From a checkpoint of a small mixture-of-experts model trained on Wikipedia.
Experts: 128 SwiGLU neurons an expert, a sigmoid router.
Below are experts of layer 6 (counted from 0) of a mixture-of-experts language model. Rows are named router (the router's row for the expert), gate (a neuron's input weights, with its number), up (a neuron's input weights, with its number), down (a neuron's output weights, with its number) and show model dimensions 320-383. Each number is 500 + 40 x the weight over its row's rms, rounded and kept within 0 to 999. Numbers have three digits each.
After each expert's rows: "mostly gets" lists some tokens that are sent to it at least half of the time. This comes from a sample of Wikipedia text that the model never trained on.

# expert 16
router:480524481424540545482534443446562517465460536556551515539469545542541453553545530549566488538477540411492497461478511456482452544514448494480457472454524459550501536524484447556480522555510539
gate0:449488556551507560519501475472499532579552490584516568509516518494493506547505544598563564562543563436427523464536485531418510460402517478564454468549520513454480470483501496511510464485456495
up0:469493520473496541513508522586433502483504490507460456490437554536515533419414508476491536493511439574458452442466493507594596568444536595483525493482487422464457495475484545538424553501516530
down0:548503477456530461561487506541487508517522533446498523403542479484488491506473531409466493449521479560555521589472472471525552528536549485498557470542463454507548509532560422478460530446551529
mostly gets: "ild", "When ", "Roger ", "access ", "igg", "Daily "

# expert 26
router:428536483462561563493509466449541535446439524593507492543440537532545470529533521543574495502465530502492484483496500461502447541507447521463434461461503457569492553496465431550464526550534542
gate0:498514562435485465572510489500519500522530606516513476548491463441492459496456494492501509418506488538580477560514606605494452505524481461544502471506545548493552486473499544505518496507443560
up0:598440481472471456510526504513479472494444432553516505473494565470457514474587477465529459559482434474509585511512504432497527458414504503523497514508544525510507561484465520452467450460485514
down0:488529505471430474576580525412438466520469475429493570512489543525509508494571567547500453554505494507469518516465443481493559407473457485570523497462533493492486511517537455499510458498542566
mostly gets: "them", "father ", "{", "See ", "helped ", "Following "

# expert 20
router:479561474410534562504539472442556516435436522559514460544454565563548460553532535537535467502471549467490495467501498442489469550536448529467426442450536466541497553512473440539461518561522537
gate0:507492514461506500502511508522499569500420518555535455533545540458488547501549477480482521478531472433479472511569519575536582527530550544498405399423540471487495442523513449487518553514550491
up0:558487479402516510419446516554478455471557486439504460542444489462518504510518490541472503542541461520534552486541552465537586514558444533507526558507528441454459529531494530532452520433470518
down0:527482469450472521520484454472504455464490461521545476464538455457503528495482475477480497500511497531506505490424461521571485530490515436436490535576475474461474487479490468515533539483478577
mostly gets: "Candidate ", "Civil ", "Arena ", "±% ", "Goals ", "Railway "

# expert 23
router:458527511457532567507504439456514526412431552572549504567432576524502454523534506545570484499459545498487523493487457467526447511497465512447427429464508489544483537499473422513480531528518569
gate0:477477457457499490534519521514435442516474475435508532477569489501513531543563510499546459514530536543534452482574503444505478427434483524515516512501490491425410476462470521425515473451526481
up0:489465464527489455520463526543494464541505502450479554420519455463478474526507491465431431538491527491582465501539524532495477479472490461496498531476484557592404503440519517480447477472486530
down0:462482551476465505472596558486500473531459507480487449437472533518493485538570419506487439530527512493514593472500421464497476476498481551464463507478554505487513472445487536531398465490555489
mostly gets: "also", "|---|---|---|---|---|---|", "mother ", "rem", "our", "brother "

# expert 6
router:460536542442541560513512464465564529454459528552530470542458544524540450547539530542544450502488544478518523427486435458498470557450456524448449454457525454540472547519452452507466521547511554
gate0:494481514501425509451428513570513450433551520483506483439435464470513439524483500448490427449522478515538461460554460476500484483500528482502477479586518494476420555497524488568471507442507550
up0:514530509500500524466503447508460485495495455522511440484453496511527472420458503450485532434580501462546554425569455530491473496481535433474480484537416526458527518459484523605495393527469481
down0:533465465448506497495544492545498465503548471581461494495456488561532481541531460551474497533494527485538442512548454510464568513495506492540470429484468510417455501566388464456514481518516483
mostly gets: "Street", "Ram", "Vol", "Te", "Cri", "Hall"

# expert 13
router:469525484472534562501527444458537520459460526546535496545457542518527454552535547538561468495474537451529492487502493450490465555517458511461456448456520454544534545538469453467467504537524547
gate0:450556544533460478470409462438479538565486508459531512501503509431506547547505469575497577440461469538551455513415557471447497419529505510433538463518545484515496547474494467484545471484510457
up0:514489459494543503517519456506505532540495487506421558470470430546607546533490427530511472539526544507506533446511488521534416601523468474506565455524474493467505438576458500454514345574501519
down0:596540495511484461468489519532492516477515544512470531482535488505552526500460537495497501492539484450484480535527500447517466438455463448378535514501434525547512481478528441497478496510491478
mostly gets: "Binomial ", "Male ", "Loss ", "Born", "Title ", "These "

# expert 3
router:473541474449546554475549455446566518459452519559533492549465548549533451563540533542552459441444544492483518473494462448504450528525456529458457457471494461552515539518461455529472520556533550
gate0:542485498480433554548404517432508505516488542569452542423489494451492521540517479575504439528491457464491485482569509522469502518481538563584509537586531543496472526512537454563488516530492482
up0:426488483581521457496459510483494523417495471459517474455504453474511534504469553516507509424439504425454527496548511456498502519580565420482524568537565548529498468484530459505486500511532471
down0:415498467519515497550475564502404512537473482532468514570515505526484460466592507483543558429482492500440557546548478457488451451538562565473589515531495484485483552571486516476537540489481506
mostly gets: "Genus", "France", "Germany", "Non", "politician", "India"

# expert 30
router:454533498458546585473541455466521515444438522564534494557466557511503468517555508578557480494446559497485485474492490454503428506512453525447433450464518450568492551487478451518525529558525551
gate0:501445475504552525426461480553473398472474497482512535501453468511507491483409494528484492466570413503543443539543460457533521499491472436498531459426477445481480476475507489493482507485462488
up0:561518519517534495466437464502513442541487521489570523519526488501476481510376477562517505409513426492489449483472468470491553450474514475459579498455483508479568462515511464465483518473519482
down0:542515444535514523505539455473456558486469515448488515546502510474451544433557574476412438503470481510512466475521545456462495394479557586512476512529556504483399488537538483441495427456526542
mostly gets: "each ", "most ", "two ", "last ", "several ", "one "

# expert 12
router:471513509472554546481518452480548537469450510557530491551447544517517454544543559544581455520459542469548507484501504466515474555513455502458467493465508446546540566547468456440489527534514555
gate0:477497492520460483497357526472462548556437499597506478434492491544493501567454551461489517476432524492587490435563459530556540504490543496509437530555462528503451455521570517514475515489566455
up0:500498551501507529470570506517535489493493548440501457541518513486453488445498508535457465528589454537463434547472543455470412488495492487514521463497536479475523565481488471416493503540475542
down0:527444429444500470526492499516489512497458464497584544487487445491523539460573505532427516478576470510452528506525551495510482477517478428587593528545482466487511461496557450513416416529461490
mostly gets: "comm", "Qu", "Fr", "contr", "According ", "Mor"

# expert 24
router:483536493450530561497544455455535532435439551569531476543439553540532454522552516533567497486442555480486513466490475472499444523520448555465424447460521453544503555498449431526471501555514562
gate0:563442473540478487515491553532492525524545593512554482433554404469548466520507553440507565518508507548534450513485460533552511482488415604447520426472448492562446507543454509485488515522413520
up0:504525494501535463515503490500497604485530558463515470521580468488532488448465571484517514533554584600488457536422541516511544492517478521448498459563495468517456495530518488482518522528481504
down0:515570492515485559446482513548511480533508502381460465498465427513485612467569507520539458544534519521596553566475575426570433497465495498476472519518497544546469449508505543446565530502520537
mostly gets: "should ", "will ", "helped ", "also", "mother ", "decided "

# expert 19
router:471524455417537550492525469441577520461447517556528480551470566558532446539539550536544468494472558463492509472509476461511479546524448525462448468436550468544486557518475437534451522545519558
gate0:576476573527488516471587506515544468496515450571533538454572478517503509550538532456414471456431496483468505446484506527586512538514518476492472491523532520463485494533461490484468443505419432
up0:506530503478474485528513484484453545522520530474519425422524454460491517494519437525534515499463489586540536485520529574469505490489493568438522508520642500484450545509547499470535491366553422
down0:560508505531484519511586426496569532509418561452501423524546444448407516470460530505455499515532443403554513540510464534550508520484412409471495579467463549489489493491555527586485511513443547
mostly gets: "During ", "From ", "At ", "±% ", "elev", "dev"

# expert 17
router:485518463422535545491515468453557528437456524555552492524466547547541448525535540540565471547466546451489508474493484462499475553530456490450454480459556451541481549507479437552472511541522548
gate0:516534528428530584455467501579471470551521526508525505502477539511565571500542484486511423455468540519480468488538502467443459566546484525552524468542461513506538525532479545489472578482504423
up0:497525563455465530459446537562557522575484537489587430475535499509533491477478451561505387507438517521538480461524439466473494541575440545506484457458477580527491442489498561439444593465589455
down0:428496524449481503480488473521551470604494533489493525528432522526506509540516495454468481461464467600476458526500468510475448457518573474479483516538512486461485599447536473473543523490525519
mostly gets: "During ", "From ", "When ", "Since ", "Racing ", "where "

# expert 2
router:488532478471544543484524470470543533441454513555552489556443549557512472535560543571540490494466533484471498496499489454510475510510452541461458445464520448555529556524472434522479523567536545
gate0:484548418524474479393527481483520489446504551534546471530483509479536511522580499487515532520525408506557536478515515493508519467460497480524496515465576452525518513481509521441516487485526474
up0:560540480494458484419505519551535549508541483526481435542541536505496541554460498481509574526579510544457469459483508506456461574436415500512452470541478450493501488580514439506464457432513567
down0:439570415501488473460484550541435516547476556503491476503599550518490516456517470484457510457457567454468579493478507499491499521461507491486448543505449534526448535406532524516531445522503596
mostly gets: "Genus", "\n", "Non", "China", "France", "Japan"

# expert 5
router:473526524427541570501520467452544534462463508547534464546450532528537461533541522539544466545467524468527501452504456450494466539447451484444454444452523458549466549521462462521469509555518547
gate0:497533561493501491429497533445466527551527429512490491516493434528483495513427520520558519519586460473514473486488495493511492564510569443492512490540509542523493499468558516513517504492578464
up0:472446418562474528492478503494557426455492510533477502481454462484514534457538468481400497534522493502483577559468532502526537497524546536396462463527442467544539482482442465466534456478534520
down0:483428508537482517498477506540461546456509489520501461415461502536450496415448452485460502534483499456532508508479563575560469502535461420558523532552506494459540505468491570512517389474504511
mostly gets: "However", "million", ".\"", "Street", "Ke", "\"."

# expert 4
router:480531512441545556500526456454541532445450521549533476547459556532537450539541540538536466541470549431506515457509462457498464544485443499461446454458502456549480547526458455493466527546521558
gate0:547459471426501503520435492521549439503562536549468521497493567431518433446479556466470493448485536517530490451436497462518476430486526536454521477476499538475527503479472557566501546504443483
up0:507545496470473489474406513490526506534626500550390549552520483483497488495444517443431479405493518485565522498515549531505515540451494524469512499508459400532534425482489502569520504412415497
down0:501446472525532462464436489514489576520559505444435477507451459507482461556500467480454557527533557496528496495519553499524390484503557484516525457552511447482441447439482526470469537509481441
mostly gets: "\".", ".\"", "Bab", "million", "Bern", "Washington"

# expert 0
router:483547467476545544488525456473562536455447523557545488550448540573553461546542558550557485464468523468470521474512497446498453559546439558448447478493524455556540543497492451510458527555524552
gate0:511498396522521481467443547472437475538541451438524481513485494505513539503474602519540485521444538571504437541477572551451554516515482386468423513464416487442542492516485471482459489523478514
up0:496557511468506481505483435489575509509470479391540518496476491486518449448511488539553414422515469541468503563461490464465479458489451446519500468516501493494560457486559504521567527492493514
down0:526553507506571489417501443492441507457528479499501472515463475530521457601483513466528492539539470584524432542519503540471543468537493465521571521475531496546474558418497549492474594532442463
mostly gets: "States", "China", "Genus", "India", "England", "France"

# expert 21
router:478538492415531566514543469473558517436446503566532470547457557558549449525534529537554461493474520452505503460498505467491464555530459551445425467478558463542491548518435438546438508544536550
gate0:508446547470518524387492457513505506504485457505479419494554536443552566508463415488490490494515504639502488517448485604489495477455480479521495482507465479442518479529442498552521478530509453
up0:494474492561549524488471463545539538479470455503500424486561493462479510477423477532511454514520468563468560531477502552510462482446475517512502448471438509455462498518483502604527500517566516
down0:515601408449445538513455488468510508434524497408442496494503492505542511506491440551470526496503477520484503529460474511448490537495565487489516483455490434423494491504426465532477543517498452
mostly gets: "'", "’", "But ", "provided ", "own", "subject "

# expert 10
router:475551469447540541507515448473539533446455523547554492551450553565529448542548532550559455466457539472506513475487475461500461530533450511456450458436511449546493540544465441498470520545528553
gate0:561518450495511425529488544524509596485516466506515532490451540481469499544518486478525444398484494556515417481421528544520487522485470548568516475547535537491488441575481488456488519482522542
up0:537482455512535520526510516531478493486504439476521523528482473457498509544455481506496590471528486576498521497426499524477490483582469549482535455541452478559441517540489533431514551476555498
down0:488582535513555455530443475490471515510510562496495514482477559525514460474443470514500498481509526561438527532482442474567519536460425404461456556503422533493522493521465532460465476511452454
mostly gets: "Born", "Clade", "however", "Hel", "App", "=== "

# expert 31
router:458521494480556550472532469459537506468431528552542487595455519504543445548552492558511501485484542487504499479501483455481457533505441534460461436468499448571505571497455464535458523585516523
gate0:478523467521491467461393538469555516561521534523533469489522512465531520482466470483420480499516539424548492504521448511516476536455532439506544533466561503475513522481553464573565474461478483
up0:493528583463475495512500519518436479476535553399410508522535505626518525474515517506576493529523449563445449496487581509471488437544422537452515400517441532513503494482500494458501470567509512
down0:547606452541477512511447535469530438425498544502501439574541484478489492519524547512485476463495529573517493458501538569539537520531534546499478539544455456547457467487550491531540544475435498
mostly gets: "most ", "each ", "one ", "further ", "lower ", "entire "

# expert 18
router:474524469367543539499511472455583535460456521545531480533455565540554463546544546541547451506476552436486508469501483466499472544526457517461436477450553461539499544533488450547465529542537548
gate0:505525523475467522465487490473537456549522539520474539419536489494464492503449424502450501519465435569423528502486531516495517510502561477519602524512464496464434499473518465494532542444586488
up0:483456456580411496430542483434504509493519544497506557540565421520557520548430486467464492463460455467477492496528531506505511517540500504470505530475436463476426474490488464533473514560511495
down0:502504488548531543487454550453474544561524525481597500521490479438492449527459524453516457480481523536475392489529485549586482500467501455517598493576459534421560464467455580511472484497459528
mostly gets: "During ", "When ", "From ", "At ", "Before ", "Racing "

# expert 7
router:458514486462549559491509459476522522458444513567522485551437559542540450522538514555558437483492520484538522438492472455478461586454447498459468447461522456543476554514388447530467510552510535
gate0:477525549523536492515539504476417487467498527459552474516498560484584497525539484530509535445537496483466427538528520462529480504446566516494490491506457504467484504490511509487509471486574510
up0:487456481513505513497507538534480461536478575578575477505418507538479555513532505424557432485538466497439521420465522432442530588515534479506529514501496519558478504542557467502503575479517535
down0:558491599492559494559475479566509477522501448537499502543523528468445469492487465532553492497499466461485519561429469526472542540500461520448492577450584551540487521446419595488504495484540492
mostly gets: "\".", "However", "mark", "design", "Te", "Mr"

# expert 29
router:466537501456543576515530461458546498429447534559540484575453509534520444517544510548556477507444532490531494475484496442478426537511432539453454458475494450572474566484493443533497552566528538
gate0:504484481524482490471499468560473502491437516493485492575461451498500598416466492463477498512494428558549464487537402510509531479469480475476466559570532482475446530481502450453539465509419484
up0:526531522548478538452475511496556475480462544439524533589407457460487541472495513462448482563485463516486420466536447472456489436477470548506491543479535479514559512481536554444483569504506482
down0:397497518481458530521564484519476499421501525464557511505529489460498440480509464479443510483481444537529536516522480449493466514570516526568492530527458559509549503580483486524553557527526525
mostly gets: "his ", "one ", "each ", "than ", "last ", "her "

# expert 9
router:479526519438544536490516451462527539460453512553529494545452556595533447528546522544555472455465549503498533479506476441492468523507456545467461468435481453552493537513481445551484534552518547
gate0:510484450534508512533496519496408496553628467494539495469493470505460522480504521499492505495502384488512465552531500447447521508470508472572399435463508515567503523521432511458565544455601541
up0:475510491441518511509577517562494440469531518506403546385445549514531505482594513605516418545438585535506471525556483526457432449567510440562482468437572487466531534473471508441548461502420506
down0:498459476608558493472500505523511447481536513469502454479510421517503455455539554467445541490492485450548564535461443489495472474457525511520490503509473349480512560456511503423399566491427504
mostly gets: "Clade", "Preceded ", "–; ", "trans", "Coat ", "Succeeded "

# expert 22
router:452556504414528555502548447453560505428420517566516487535437547548527468526534553544550470514461532469500500456481467462515444549525449553460430448470538466537497551506470437525470528542520545
gate0:438434564493484458566577498523424458486455497531509476479506558472494497488457524480523501541546530479581522556560489474493495511480467535504451509481567481493465482524508431487493490529447492
up0:596496550493477479519418471417510520566502502487539514573460494509562505463543484543508467456429439440515538495466509479464453581460468453513514534503452503485510501528472539532513465498473530
down0:510452472505475499503477471516501488462499581485481507533522513463493505481545547505493454420572458438496548465539537489503545568549464473581500452496565525559544540475518505516472529538505428
mostly gets: "also", "|---|---|---|---|---|---|", "Santa ", "Order", "Candidate ", "genus "

# expert 25
router:464525484460558567500527469443526512426454541573510470573454533531543467539529527566558483501470534479504493451488470449509441528501457532453443454466491463568476552507456420536473526555529540
gate0:491455501567468427474517430531489499576436515437417415578424478530435525467554484472538508508553507499426578585482489536453455487452512518504566532479483570535526452476497468472521503476487489
up0:447491510522483413487478383458540441567550468475463504591486432566462475471506456524567497444567501454464559516491532503485546504449514494492588472478555518574508557503465385410483492505494525
down0:557478453499519482598540494502464483472470499497524484519454474532398541526496471450559461450515421534425563470476486479580532452476538526506522519538583492490470532507425454517465491533494516
mostly gets: "began ", "father ", "did ", "them", "Order", "mother "

# expert 15
router:471528476421543545510525460450543524449453535551540474546446543524540458532544529541535468496479526465507525480512471453477464536516463515460465458443497459545518545523459445511460502536515536
gate0:495452568491513452575547586421471508450548478510473472517539498503501506491509493524514428448526437471491551478572519488504447524521454591576485530492473516524490488463395510514427539504477481
up0:461510482510494424464478492592505491529513538447510499589588472507523432479503477447508520488451399441468518454529511521489565524477527476464473511490509494549508437481563547526570508508451588
down0:471560476461464459501540536501482474570475535511463563472575480512523517520595512481471536459493554453527503436486512512487514435511493550461496524418486521489482455483547497484546448520519579
mostly gets: "Male ", "respectively", "Roger ", "Website", "″", "', "

# expert 1
router:483532462474528557496547461471511519472449532550555486541455553562526453539559529552549505476454532484460482489487474440496449585550454545435464462477526463552559543520481445540483524552527560
gate0:555488521503558508539498420484466481466519479521494522422495507563482525547463534401545509453536516507466489440500475530499501528461495493481568560513503480468504509529529435505477445519576488
up0:527486483432520456439466407502506529487501384524600530473513420557468562545529484404534508492500488469515431435570459478544482535454465536564512522487514531525589521480538517531390516460508516
down0:534515449523458475529443399447467496475457467512590466540452546531521551454528445532512577411471513495489493494501531466580487568506510535442525541521474542550474519496459480515523501541537538
mostly gets: "Genus", "France", "China", "Japan", "Non", "play"

# expert 27
router:466526442465550524494545452458535506493449503547536475571466505534540457526545533559561519492473542483512505486496488439492426513487399532472460463473502442562493534527503448530470541585521532
gate0:528519498519517418513530460453511495554523459523470560479549459477465536503521413396462546480568528485443530528438500483565514588424541495493486499526449545544493526474483532487411507499482510
up0:548497493552507461541557462483574551550518517499565564519489422489475493494573475482533519554537569511475520550470513521547526514477492487515514454565531594571527527535478515547453497551527476
down0:466470501591458514509465465446509534568523467561515496508475536599512488489488478511534455466498451431510512548483537442503487523513471505554474497499515540488534500500543537470494503544480539
mostly gets: "their ", "his ", "the ", "early ", "several ", "Early "

# expert 11
router:462538468451539545489540447466562533457454515544535498549450548553546454548551534547560480445457547463477502458505471458510461549525449504453446463449507460550471549549466461469476518559519545
gate0:457456527479496487499453528509451433547514549466518515478481466443548485502508480423495518482456524497499477532582426509466514484520414537484473499480426501527472463552490502487533522470496466
up0:455527495446481511557479451540526539457499409554481521492491475494542524433453511434531489512482478538491517465548528562461460485537472496553523560576546393518546487484534517467482512437452469
down0:474458488497450539481484466505557514490515434505543518480428506517559479471497476547482508543502471527501517509515513515536398510528556520499526592431463456507469479449488509467456478607510508
mostly gets: "Born", "== ", "Clade", "fle", "Hel", "Preceded "

# expert 28
router:478532489466555554499550453445542524439447548577509480563451521531560452525559528564561479509452527503502504479493473485489442524511446558449432446456503443569483567490488446531511529558528571
gate0:437493514456460514464510455533512470525477458480493480513476504507484603457569504493446492426484547548463542558562461534558476565518502551496491491454488543442511508459509504561542448492544422
up0:517455479357495479545482477475467477545494483525526427461519534455570559450526466491445455499528544566474505474478443509492491500536508501517459526483421480513549518500547426559538447504498494
down0:503561401542483602518486515423521466586538560483532536439420528491502480481483446586514420521476492524506510498476503480502460539540409511535505533488507469583529535454494507466422566485419521
mostly gets: "than ", "his ", "called ", "through ", "under ", "new "

# expert 8
router:469549484430552557491532442457583545458446518549544488541447549583551442542551517545543457467461547457534531489482482463487460521520458548463446463449532456546530541533482445545459531548542544
gate0:531504478467535528503512474466520511464442514548419484387520501514498508497469518428544524544481459435476564567582436500540546400460551453565501494547403554489522602556486421496434536554530438
up0:428568538496460503535518437507513499479529509401520460509554550421534490479538538512489521534523513518478526441553470470465476518505479454509539499509548569427486560542511462489512453492523513
down0:493477499472494590567490512582486517471481509519484548541465510563490508528414580426548550539477535531514481504551403465493508479505465523463465538476466506589532515470447508543517499552595549
mostly gets: "|---|---|---|", "Clade", "Length", "Di", "|---|---|", "Med"

# expert 14
router:468526481438548551502535455448515539447452533552518482549445532513556460539532553544566458511471552452516530473509497454495451557508449509458465471461499452545504535527471449493464512545514531
gate0:432528547515584508542550489515548535465482484524519535451433426500453574514537455457521494514506497455561529532493488519486408521546538503449515565436503468504421586494514509442464507419526423
up0:581397518507415433437540473471436560421491444466519496508465457474563508423463561407522503388466542493487444507515546566482510500463438454486516521485467554492540419467557470465506469627487565
down0:504494450579472510492515486528478475513476462515461498417424541501529471429514456584482433525435547445467513534550528508559504463477461453508441481529463431502467495505442506431606547407446465
mostly gets: "According ", "Male ", "dep", "Title ", "It ", "video "